From a checkpoint of a small mixture-of-experts model trained on Wikipedia.
Training: 467M tokens, 7128 steps.
Below are experts of layer 3 (counted from 0) of a mixture-of-experts language model. Rows are named router (the router's row for the expert), up (a neuron's input weights, with its number), down (a neuron's output weights, with its number) and show model dimensions 0-223. Each number is 128 + 24 x the weight over its row's rms, rounded and kept within 0 to 255.
After each expert's rows: a language model's description of what the expert responds to; "comes before" lists some tokens at least twice as common just after its tokens as in all text. This comes from a sample of Wikipedia text that the model never trained on. Tokens count by the router's weight.

# expert 42
router [135 134 142 136 157 138 167 128 149 137 111 172 123 102 129 138  93 155 113 143 148 100 139 118 101 182 132 121 117 131  80 141 148 102 149  82 173 147 157 119 134 132 117 126 114 123 154 104 159 128 133 116  94 116 148 120  99 122 161 133 105 135  99  86 163 116 115 135 142  92 133 120 152 150 141  68 109 143 143 125 158  91 149 151 162  99 143 101 183 157 110 106 113  91 137 106 112 165 126 120 138 187  97 124 131 169 142  66 134 131  98 129 123 108 113 162 118 149 163 144 102 130 127 152 148 157 112  92 112 122 154 134  74 156  93 111 149  98 123 130 172 138  84 161 149 112 131 126 131 113 111 141 124 133 161 131 151 123 145 124 125 125 138 119 124 105 108 144 119 121 106 101 114 119  82 124  78 130 132 110 163 178 115 151 132 105  78 138 177 130 128 150  89  99 154 147 135 146  96 155  75 127 116 140  97 134 170  99 102 131  89 111 152 117 114 158 120 142 112 156 113 137 150 137]
up1 [127 140  66 128 120 139 120  91 177 147 156 161 119 156  85 122 129 144 119 118 120 121 122 130 188 130  99  96 130 161 118 129 140 150 134 114 150 186  99 134 144 123 106 120 103 172 124 137 176 109  96 160 114 131 156 130 118 108 159 116  91 162 125 155 112 111 129 114 128 124  99 121 114 101 133 127 113 147 156 121 139 142 160  93 137 124 133 115 161 159 155 125 130 147 122 156 132 152 105 129  95 155 154 183 131 146 130  99 132  58  95 130 114 132  97  99 141 117 140 114 152 147 131 200 143 111 120 161 132 104 149 154 113 167 118 118 112 107 104 157 108 127  86 138 121 118 100 132 120 139 126 106 121 116  82 132 142 103  98 132 124 131 150 133 133  95 138 143 127 135 153 145  91  72 188 173 103 162 112 152  83 120 155 140  89 102 119 139 124 123 150 110 134 128 127 132 120 124 153 145 154  90 149 157  51 141 162 138  99 127  96 138 134 166  98 132 112 121 149 156 120 108 134 131]
down1 [166  97 169 138 175  78 100 123 114 148 123 108 161  87 130 129 163 131 138 154 125 131 100 120 119 116 117 123 133 126 123 126  81 163 129 158 127 131 112 144 162 128  89 146 143 101 104  84  95 108 135 160 110 141 108 133 172  93 118 165 148 126 134 114  90 151 122 175 165 122 127 129 126 182 164 162 136 102 131 136 116 148 156  98  73 132 135 142 131 155 149 132 113 101 120 189 138 125 127 135 126 125 139 120 122 121 144 138  92 173 131 205 115 122 123 158 117 101 113 112 126 166 141  80 153 104 119 143 128 167 119 110 102  96 129 134 149 153 104 135  97 113 192 107 136  76 121 142 150 114 117  97 118  64 137 108 160 135 112 133 159 107 101 135 107 103 149 130 136 133 154 192 131 102 131 113 121 123 130 144 140 150 130 124 105 122 131 128 108 126 117 126 105 119 155 156 120 117 150  91  95 127 133 107 159 139 101 173 180 135 125 135 118  95 126 100  92 107 160 108 132 124 135 134]
Description: Closing parentheses and brackets. Closing parentheses and braces after numbers, as in "(born 1988)" and table cells, plus "enus" in short "Genus of beetles" descriptions.
comes before: "\n", "\n\n", "0", "/", " \\", "$"

# expert 6
router [122 147 110 111 111 114 132 111 139 111 130 125  78 126 140 108 122 134 126 129 178 140  78 163 139 147 165 153 125 165 107 179 113  70 102  95 144 148 136 123 115 121 167 126 115 138 134 140 143 105 101 151 118 167 130 129  95 155 126 178 111 140 109 100 145  85 181  99 108 101 133 126 145 171 128 102  91  88 136 127 125 101 116 122  93 127 180 174 162  96 115  99 103 107 126  86 135 159 137  62 153 160 161 113 134 134 171  95 138 130 107 113 145 138 128 144 173 130 147 134 101 131 163 166 143 128  82 142 123 137 131 125  73 132 149 132 140 112 136 135 147 155 122 129 141 128 128 122 115  90 146 145 166 152 149 114 144 127 144 148 130 148 112 126 158  99 115 134 156  86  82 111 105 147 107 128 107 152 134 128 119 135 110 127 106 113 145 129 154 116 154 146 154 104 169 125 121 107 107 175 154 111 121  96 102 146 206 137 126 107 139  93 111 134 103 123 113 109 133 163 107 148 139 115]
up2 [182 164 109  82  79 109 114 131 117 139 120 144 137 135 132 136 128 168  89 124 128 134 136 158 114 142 148 182 134 121 132 181 138  83 102  95 116 121 147 116 120 113 130 134 122 108 137 130  91 101 140 144 156 133 147 150 134 113 116 142 121 134  87  76 128 113 144 136 154 112 136 113 138 110 107 111 121 103 125 134 136 112 132 128 129 141  77 121  99 139 158 152 130 167 121 122 125 181 145  84 121 149 109 128 183 142  73 177 129  94 120  89 115 135 101 143 146 129 173 143 176 103 157 137 143 199 120 157 111 134  82 123  91  94 140 136 155 136 134 150 113 132 153 121 148 127 107 149 124  97 139 160 131  90 157  90 153 166 126 139 126 183 110 104 118 118 120 174 127 149  87  98 107 124 107 149  67 172 142 110 125 133 142 103 123 135  89 119 139 118 128 139  91 134 124 131 130 120 139 139 134  86 109 109 134  99 116 165 131 143 149 155 126 155 160 130  94 142 123 105 171 161 115 125]
down2 [152 146 150 146 163 150 133 184 173 123  89 127 136 147 111 112 182 124 155 154 119 143 108 148 114 129  99 117 133 122 122  99 136 144 125 153 105 161  83 149 191 112 143 101 142 113 103 126 140 122 103 157 140 129 109 151 129 121  88 137 105  71 111 132 106  94 104 143 173 157 102 109 153 125 106 128 177 115 128 113 146 107 130 127 144 122 104 101 143 115 139 105 118 108 114 150 148 131 139 117 120 119  98  83 144 136 105 141  73 128 131 115 100 152 132 111 140 147 126 114  91 117 100 145 151 130 107 162 120 113 169 116 140 111 179 148 123  44 154 134  94 130 122 133 126 154 163 119 156 179 121 164  87 121 113 118 114 170 124 125 151 106 140 120 173 107 142 138 120  70 138 102 129 170 169 135 144 123 117 135 126 147 122 130 100 164 134 112 110  95 101 128 157 108 116  95 132 114 160 137 157  98  92 133 126 105  91 144 159 132 150 137  66 166 143 149 151 110 126 148 129 150 115 117]
Description: Leading digits in infoboxes. First digits of numbers in infoboxes and tables, such as UTC+1, coordinate degrees, km^2, ranks, plus field labels like "- • Total:".
comes before: "′", ".", ":", ": ", " | ", ","

# expert 23
router [151 153  96 119 170 133  80 128 146  89  89 154 108 127  91 144 116 131 134  93 110  93 128 139 110 133 128 144 115 150 129 138 146 123 127 105 176 158 151 153 135 117 134 147 136 116 139  87 162 108 102 149 116 107 131 121 146 126 128 145 101 142  93 132 144 105 134  88  93  92 147 145 167 133 128 108  87  94 128 143 137 106 137 114 143 106 154 172 179 186  93 103 132  68 115 112 152 134 102  97 127 114 111 117 149 124 147 109 138 127 120 143 110 103  58 132 131 137 134 149 153 152 140 173 169 152 115 133 111 154 123 173 114 132 172 124 120 110  98 161 151 141 111 148 157 136 116 124  64  98 131 133 153 110 140  99 135 103 149 121 119 145 111 147 122 126 104 146 153 144 124 107  59 131 110 156 116 181 124 105 136 162 136 125 100 138 131 140 132 129 166 142  97 127 163 154 138 143 120 136  88 157 107 118  81 144 185 118 115 103 106 146 132 183 126 122 114 121 122 105  78 122 143 130]
up0 [150 106 129  70 139  98 163 119 129  90 150 116 126 136 157 135 123 153 108  96 150 144 150 122 132 152 125 134 106 143  86 138 145 123 155 114 121  66 132 180 131 136 147 134 124 140 134  89 120 119 117 127 127  96  87 101 122 138 116 104 105 140 155 116 125 135 136 143 156 145  99 128 135 142 122 118  96 143 121 125 115  90 125 106  63 182 128  92 123 115 126 109 153 135 110 141 102 181 118 134 127 163 122 165 166 130 142 170 124  66 141 186 100 140 168  91 146 119 165 170 103 120 179 105 161 172 141 177 135 104  97 109 119 152 142 134 119 110 132 135 146 146 123  92 170  94 129 166  96 135 138 129 113 135 126  85 110 132 129 132 131 105 124 105 123  93 115 122 119 119 152 135 116 136 125 101  81 120 151 119  88 147 129 101 112 131 140 127 119 130  92 176 101 108 200 131 152 146 125 154 123 116 111 128 115  98 145 120 129  93 136 112 125 128 147 121 112 151 117 187 125 162 145 170]
down0 [127 102 144 128 145 131 141 122  52 154 181 115 147 122 157 103 120 129 154 130 139 105 143 118  98 103 143 101 161 136 125  95 126 146 117 122 130 121 167  98 154 112  94 117 126 169 144 100 147 132 113  73 124 122 163 133 163 119  90 137 134 134 139 182 112 156 112 108 155  64 102  99  98 111 107 182 117  90 119 104 131 137 119 132 133 137 156 158 130 100  92 164 153 122 128 153 102 167 147 110 133 163  86 101 166 149 136 168 101 127 107 125 119 191 116 101 147 126 127 106 123  99 140 106 154 133 106 147 127 130 121 176 152 127 132 145 167  83  96 158 118 126 117 143 147  96 169 100 109 100 170 129 133 147 109 159  87 145  70 138 131 100 156 113 126 107  98 142 133 116 143 117 122 120 134 130 145 126 145 103 172 127 136  83 141 147 122 139 123 135  97 143 157 123 135 131 126 153 135 125 124 136 100 149 158 102 120 116 112  83 153 171 151 159 121  93 111 117 144 100 151 102 125 139]
Description: Spaced function words. Prepositions, conjunctions, commas and quotes carrying a trailing space, often just before numbers, such as in, on, of, roughly.
comes before: "1", "2", "3", "6", "4", "5"

# expert 14
router [134 141  64 161 148 108 152 138 137 112  77 173 114  99  98 129 135 120 171 155 129 115 127 143 107 187 152 168  99 139  80 144 174 128  89  82 151 132 155  97  91 154 176 152  79 122 161 135 162 129 121 114 112 129 128 135 131 148 130 161 111 131 123 128 159 106 170  90 147  89 152 125 117 125 141  58 103 123 154 145 153 135 158 136 153  91 141 128 146 128 103 115  78 118 114 118 109 147 106 106 137 183 109 134  83 175 145 109 138 142  97 137 143 112 121 137 136 131 129 145 113 132 129  98 133 138  77 130 130 139 137 135  97 124 153 115 120 121  99 160 133 135  92 125 143  99 103 126  89 109 140 138 134 124 124 138 109 111 111 136 131 143 115 171 127 141 130 153 118  99 127  66  99  96  90 158  92 143 110 124 119 139 147 133  95 127  91 132 146 139 133 116 110 101 120 122 165 103 115 151 132 169 145 121  94 128 178 113 128  99 116 107 158 142 107 141 132 130 134 159 124 132 174 110]
up6 [ 88 137 105  95 122 147 129 103 104 102 110 190 130  97 144 144 114 159  89 118 115  77 102 147 143 145 132 143  96 153 146 130 151 134  80  77 165 116 148 186  96 111 118 125  82 137 114 140 131 115 115 114 123  83 148 143 114 165 174 118 126 131 110 137 146  94 189 109 120 151 146 129 113 124 167 131 162 181 124 132  98 120 166 168 145 154 101  98 139 147 167 132 139 148 104 164 129 140  95 128 143 128 180  97 158 112 109 149 151  88 102 112 133 165 115 152 190 145 115 108 126 127 168 151 155 130 106 168 127 119 102 147 136 159 148 118 170 148 125 144 120 110 140 128 112 104 129 152 129 137 123 127 137 162 124 108 156 134 115 120  83 131 100 118 126 134 115 120 156  86 126 147 118 123 151 108  96 142 115 112  90 106 109 171  96 139 160 125 117 139 114 106 149  90 137 127 114  74 123 105 141 147 110 137 126 115 152 153 126 119 115  90 158 129 107 119 127  93  98 113 159 136 116 103]
down6 [137 127 132 164 135 186 106 157 148 114 137 160 135  95 125  88 159  95 132 100 142 160  79 126 142 154 151  95 127 133 138 147 125 116 121 125 155  92  88 192 141 104 107 126 177  99  89 139 108 115 106 135 163 121 127 150 128 128 148 119 152  92 118 142 182 121 135 167 136 164 129 108 139 128 161 121 116 124 122 102 118 118 134 170 165 154 131  99 128  73  95 145 100 113  93 149 139 109 117 142 106  88 122 101 108 133  94 138 125 137 113 112 118 140 156 158  90 174 149  91 136 140  98 129 130 141  94 150 132 121 130 102  74  78 133 145 144 115 119 118 112  94 116 117 146 142 159 147 123 158 146 132 126 146 162 130 167 163 109 114 142 131 147 137 122 111 108  79 124 116 160 106 123 205 147 133 108 122 100  97 119 118 109  92 160 158 176 112 123 140 106 114 140 143  88 119 131 123 131 147  92 147 133 139 146 113 117 167 180 136 171 146  98 116 120 118 111 129 108 156 130 107 109 147]
Description: Equals signs, table pipes. Equals signs in key or legend definitions such as FD = Free dance, plus pipes and codes in sports results tables like DNS.
comes before: "\n", "\n\n", "1", "2", "3", "0"

# expert 0
router [141 135  89  92 131 118 108 118 156 118  99 125 102 128 122 117 130 146 127  96 127 123 111 128 126 137 144 166 123 146 117 185 140  99 124 111 149 128 106 105 115 103 147 139  50 158 142 137 146  77 137 146 119 107 154 162 107 177 116 168 116 134 109 111 149  73 121  73 124 130 168  84 125 154 128  70 126 141 132 143 162 123 143 121 133 114 147 133 134 125  80  96 121  82 124 114 132 158 152 132 129 158 154 126 122 149 139  75 144 125  97 118 122  76  71 156 130 146 166 146 109 137 192 122 127 142  99 100 107 147 126 120 109 137 137 138 101 133  88 133 160 148 133 170 130 124 138 105  91 126 140 151 162 144 135  61 159 122 136 173 126 174 108 129 108 106 107 145 185 119 111 133 117 120  97 116  94 169 112 133 118 128  94 156 122 140 143 119 116 118 147 135 147 118 144 135 128 132 104 144  94 118 137 126  93 142 196 145 105  99 131 114 113 165 122 140 123 123 122 123 130 152 131 139]
up6 [120 146 116 130 121  91 190 153  87 139  78 140 154 169  96 113 122 165 171 145 120  86 133 141 131 146 175 137 134 132 110 123 135 141  94 134 109 101 119 121 136 156 119 135 156 156  65 128 122 114 120  97 130  68 126 177 146 163 136 128 124 124 103 134 165 140 118 113 118 178 119  93 105 126 135 157 144 142 132 124 122 119 107 114 136 110 127 112 176  87 156 134  99 169 108 177 124 124  82 104 139 122 123 157 142 140 112 134 158 107 148 148 135 116 130  92 183 123 132  77 122 120 133 149 134 156 148 158 121 139 116 142 148 104 109 150 159 107 144 135 124 139 133 123  81 128 151 153 124 126 132 184 125 141 125 129 141 115  68 100 125 153 109 129 128  97 113 149 122 159 132 129 134 119 128 171 136 163 136 151 124 113 118 143 107 130 126 117 115 114 131  87  85 156 135 105 135 159 131 141 150 135  74 115 123  68 168 141 121 138 108 107 155  98 107 134  88 188  99 161 136 154 137 162]
down6 [100 122 150  99 124 111 135 129 129 130 143 122 171 170  95 130 135 145 140 122 123 112 122  85 113 101 125 110 134 122  97 102 108 133 163 141  92  62 106 139 143 118 139 183 153 120 122 166 150 149 145 110 116 130 137 129 145 105 103 127 127 119 132 113 140 146 103 156 170 118  77 133 124  91 153 158 171 112 132 112 125 112 100 142 139 137 131  99 141 145 119 174 128  82  79 131 132  89 101 140 104 120  79 102 141 111  92 172  93 128 155 179 124 118 149  70 142  96 113 173 151 138 142 132 101 148 150 152 139 133 153 142 144 105 105 131  98 143 144 152 124 136 121 120 109 138 143 120 100 141 156  97 133 171 134 158 161 157 160 121 120  74 116 167 175 140 137  90  93 158 125  94 130  70 140 164 146  99 115 112 128  88 137 113 132 147 127 147  72  98 137 161  95 120 162 126 188 158 118 120  98 125 118 143 138 134 141 128 141 127 116 111 160 115 163 130 128 115 132 137 161 130 129 118]
Description: Line breaks, field separators. Line breaks opening list items or table rows, and colons after infobox labels such as "Simplified Chinese:", plus " (born ", " ft ".
comes before: "1", "2", "-", "|", "- ", "| "

# expert 30
router [129 140  90 133 134  84 163  87 138 153 121 148  98 124 105 134  91 148 125  87 146 132 108 161 115 149 137 148 145 116 106 112 117 128 102  98 140 100  90 128 136 175 109 155 127 173 148 131 154 126 124 100 156 110 161 135  99 141 120 127 109 146 129 122 127 119 154 101 125 123 139 132 147 125 143 101  76 150 172  72 161 127 152 135 134 143 117 112 142 121 106  88  91 145 156 132 140 166  91  88  85 162 153 147 164 208 138 121 186 115 102 104 119 164  91 114 133 121 134 145 137 115 156 135 113 165  98 121 105 126 170 123  90 152 129 169 106 142 121 143 149 149 142 146 127 133 123 136  96 128 156 147 146 119  93 109 128 122 146 132 112 143  97 126 108  89 125 127 134 135 100 145 143 100  77  98 127 131  64 145 139 104  87 117  98  98 128 172 143  89 125 132 113 117 196 115 164 134 128 132 125 127 140 129  93 125 151 119 156 120 121  97 133 154 133 115 120 153  99 156 131 173 145 129]
up1 [158 154 108 156 171 142 160  92 120 111 142 133 106 110  76 136 136 157 128 114 133 154 133 145 137 129 120 160  97 140 158 116 111 117 134 143 138 105 107 134 140 135 157 179 103  94 130 122 107 123 130 139 149 142 177 159  82 112 116 151 112 129 137  40 134  75  92 157 101 146 135 125  97  95 130 155 148 112 105 125 134 109 133  97 143 111 109 129 144 119  90 137 169 127  93 125 107 138 122 149  91 119 158 136 178 136 152  92 110 122 148 106 129 121  88 164 110 149 197 121 128 113 109 153 126  85 126 155 140 125 116 141 126 129 125 155 134  99 142 137 130 173 126 174  92 137 141 148 109 159 150  95 130 110 115 119 126 107  94 121 128 156 138 129 135 142 127 129 153 103 119 147 141 120 115 118  97 138 159 165 165  96  95 133 117 127  88 107 122 119 128 136 116 109 113  99 128 124 125 182 139 193 142 103 110 120 148 105 140 152 134 104 141 138 177 171 125 136  60 128 112 101 156  90]
down1 [115 137 125 114 137 132 113 153 151 119 140  83 131 138  77 145 128 131  85 141 136  54 135 166 128 185 142 119 147 131 131 147 120 139 144 128 122  99  99 160 149 127 129 132 110 148  75 113 145 136 137 172 121 111 145 157 124 140 118 155 121 109 129 155  93 158  78 139 162 152 159  87 108 132 115 138 113 183 155 107 144 120  92 138 123 138 120 140 116 127 137 143 159 126  97 146 152 118 145 124 125 144 126 163 146 157 124 121 136 115 104 146  99 107  59 132 160 150 113 141 138 112 126 143 119 108 122 131 118 124 136 103 121 107  84 132 151 137 155  93 158 100 127 122 104 109 150 121 162 161 129 132 124  55 151 120 149 142 139  82 153  95 139 122 120 128 160 167  84  92 165 122 112 154 172 144 143 109 107 119 111 129 165 112 131 113  82  69  96 124 132 132 109  83 108 136 141 102 185 103 115 164 120 148 137 141 125  86 102 116 103 143 124 153 179 130 135 124 113 149 148  86 113 105]
Description: Heading markers and word endings. Closing "==" and "===" of section headings like "Soundtrack==" and "Career==", plus middle or final pieces of long words and taxon names.
comes before: "\n", "\n\n", "==", "us", "ic", "; "

# expert 27
router [151 138 107 167 152 114 174 102 128 106  80 132 142 103 142 146 102 159 142 137 116 121 112 163 102 166 142 113  85 168  97 171 174 117 105  88 193 169 150 142 124 131 177 143 115 136 161 121 142 123 106 148 118 103 137 139  91 131 156 170 107 135 104 136 158 115 129 106 130  95 162  87 137 121 106 105  63 104 150 141 168 144 134 107 139  86 159 120 157 171 110 125  96  92 157  82 107 136  99 121 136 145 116 114 129 134 134 112 115 145  84 151 124 139 132 178 131 162 132 114 112 132 117 115 158 117 106 107  95 162 116 137 121 147 161 140 109 115 121 142 118 144 121 119 146  98 107 127 101 112 167 119 133 136 122 121 134 117 101 123 129 130 144 150  95 109 108 143 181 100 102 108 136 131 113  97 109 169 118  78 120 134 132 152  60 130  79 130 133 111 135 102 120 125 152 137 146 126 104 130 120 159 120 125 122 144 152 113 117  78 136 107 153 135  87 153 128 104 117 166 107 156 156 114]
up6 [133 142 147 134  61 100 107  76 160 129 123 103  93 112 166 118 143 144 161 115 154 162 121 154 123 122 147 126  75 124 117 148 128  75 101 104 147 145  87 114 148 102 134 138  98 132 112 129 127 139 148 157 131 159 108 164  98 163 120 157 130 124 141 142 123 110 211 119 131 166 110 117 107 144 111 132  97  84 169 108 148 128  94 159 129 116 157 134 130 121 113 131 132 103 102 152  97 129 124 104 109 119 174 128 140 119 164 136 141 141 141 105 149 123  97 126 135 159 152 135 174 160 179 115 123 128 109 100 121 129 144 111 116  98 110 124 112 149 122 112 115 148 104 141 143 135 134 161  98 123 135 101 115 157 159 135 159 133 190 191 128 150 110 141 141 126  92 155 136 103  60  95  94 141 156 147 156 136  99 116 126 108 134 129 118 130 127 142 153  98  93 161 162 125 146 145 124 145 111 153 125  99 147 134 133 117 139 152 108  84 140 152 153  87 143 118  93 152  97 162 124 127 150  96]
down6 [140 115 108 134  83 147 107 145 114 136 149 107 112 108 131  88 141 120 140 125 132 127 145 117 127 134 169 115 132 143 162 126 115 105  93 103  90 115 167  82  80 122 137 101 155 115 142  61 136 102 122 137 116 131 173 146 117  75 125 140 130 143 135 168 149 150 137  93 184 126 136  87 115 121  87 149 125 138 118 177 120 110 171 132 130 141 149 112 104  93 137 146 155 135 135 128 106 136 163 123  90 161 124 126 126  74 129 158 150 142 119 123 142 111 146 139 125 113 155 124  77 119 111 115 181 113 132 128 125 179 167 101 142  76 118 148 130 168 116  97 136 131 117 110 110 131 127 127 156 103 112 138 131 159 167 165 165 154 141 139 130 149 116 141 130  96 150  88 107 133 145 108 140 145 127 129  97 156 111 139 148 108 148 179 162 161 115 128 112 151 150  94  81 126 132 126 106 129 143 109 134 108 166 107 131  91  81 126 115 114 121 111 137  87  97 199 119 119 145 161 168 131 146 135]
Description: Table and list separators. Line breaks, dashes, semicolons, arrows and pipes separating cells in tables and semicolon-delimited stat lists, often for empty or placeholder cells.
comes before: "| ", "|", "\n", "0", "2", "; "

# expert 48
router [135 153  90 163 152 128 154 118 163 128 113 124 125 100 139 157 128 133 123 130 146 125 123 212  88 157 117 148 125 129 113 178 155  66 111 106 129 134 131 125 121 164 169 145  78 164 164 117 128 122 142 106 118 123 134 147  86 155 106 149  78 161  77 125 137 115 154  99 115 108 116 106 123 147 153  80  86 145 178 139 152 129 125 124 125 118 163 134 173 138 112 111  95 135 114 145 150 164 118 121 149 130 123 142 136 109 152 131 156 161  94 162 143  99  94 132 104 143 153 140 113 150 116 143 169 108  99 122 116 139 113 106  89 138 138 131 136  98 130 146 170 124 107 163 103 109 131 116 150 109 149 130 178 140 111 105 135 132 151 138  99 143 120 135 142 110 107 145 139 110  53  95  97 116  81 110  88 138 119  80 131 132 109 161  95 136  89 140 145 127 122 116 145  94 124 104 108 103 146 126 146 166 121 115 118 110 164 125 146 136 161 100 127 153 110 139 139 149 122 147  96 145 159 114]
up26 [101  81 131  88 159 120  97 130 159 148 126 130 120 147 203 156 119 119 130 129 115 192 144 137 108 124 123 132 103 155 112 131 157 142 127 131 134 151 105 121 140  71 143 128 118 144 159 126 137 121  91 111 140 150 150 125 106 134 134 146 123 133 158 144 128  91 124 185  97 119 116 157 163 159  75 123 113 121 153 110 159 149 145 150 122 112 122 161  90 118 164 144  74  93 116  93 186 185 132 130 121 125  88 118 155 129 131 109 109 126 154 118 111 137 118 140 144 165 167 140 119 171 142 108 103 150  92 139  92  92 117 120 114 149 139 123 112  96 120  94 110 122 124 149 105 101 120 110  94 112 138 165  86 173  92 141 124 150 126 132 148 170 115 147 128 111 140 132 111 144 111 116 137 134 140 138 113 123 131 140 105 157 115 138 164 124 109 116 128 116 129 166  93 105 161 146 127 107 114 139 142  78  90 138 127 146 112 153  69 141 130 119 137 132 143 140 149 142 123 190 116 133  82 184]
down26 [129 132 108 116 173 138 116 115 127 123 137 133 124 115 137 193 125 109 153 120 122 129 146 141 127 179  91 155 113 146 133 123 143 158  93 115 118  88 151 159  70 102  93 129 130 124 126 133 185 163 133  89 105 135 113 120 100 120  69 152 161 141 142 164 110 142  76 116 112 124 127 121 115 148 134 129 128 129 131 152 118 103 158 138 116 144 139 116 137 124 112 102 126  91 118 161 119 129  97 102  87 125 143 129 166 119 169 132 134 109  70 138 143 160 160 120 204 134 143 141  90 133  67 111 122 124 130 139 161 102 116 107  99 129 113  88 150 108 109 133 146 112 118 132 142 133 131 162 152  90 122 160 137 137 140 156 106  69 112 118 119 139 117 135 156 150 101 122 137 127 137  94 118 160 141 131 153 157 159 134  95 154 123 124  95 137  85 170  73 174 114 104 133 123 123 110 146 173 111  96 157 154 145 116 167 157  83 119 121 109 144 134 130 129 162 122 107 139 132 110 143 148 171 153]
Description: Table pipes and infobox labels. Table pipes and separator rows, infobox labels like "- Country:" and "- Type:", the "Scientific classification" header, and semicolons in lists.
comes before: "\n", "\n\n", "S.", " list", " Nov ", " University of"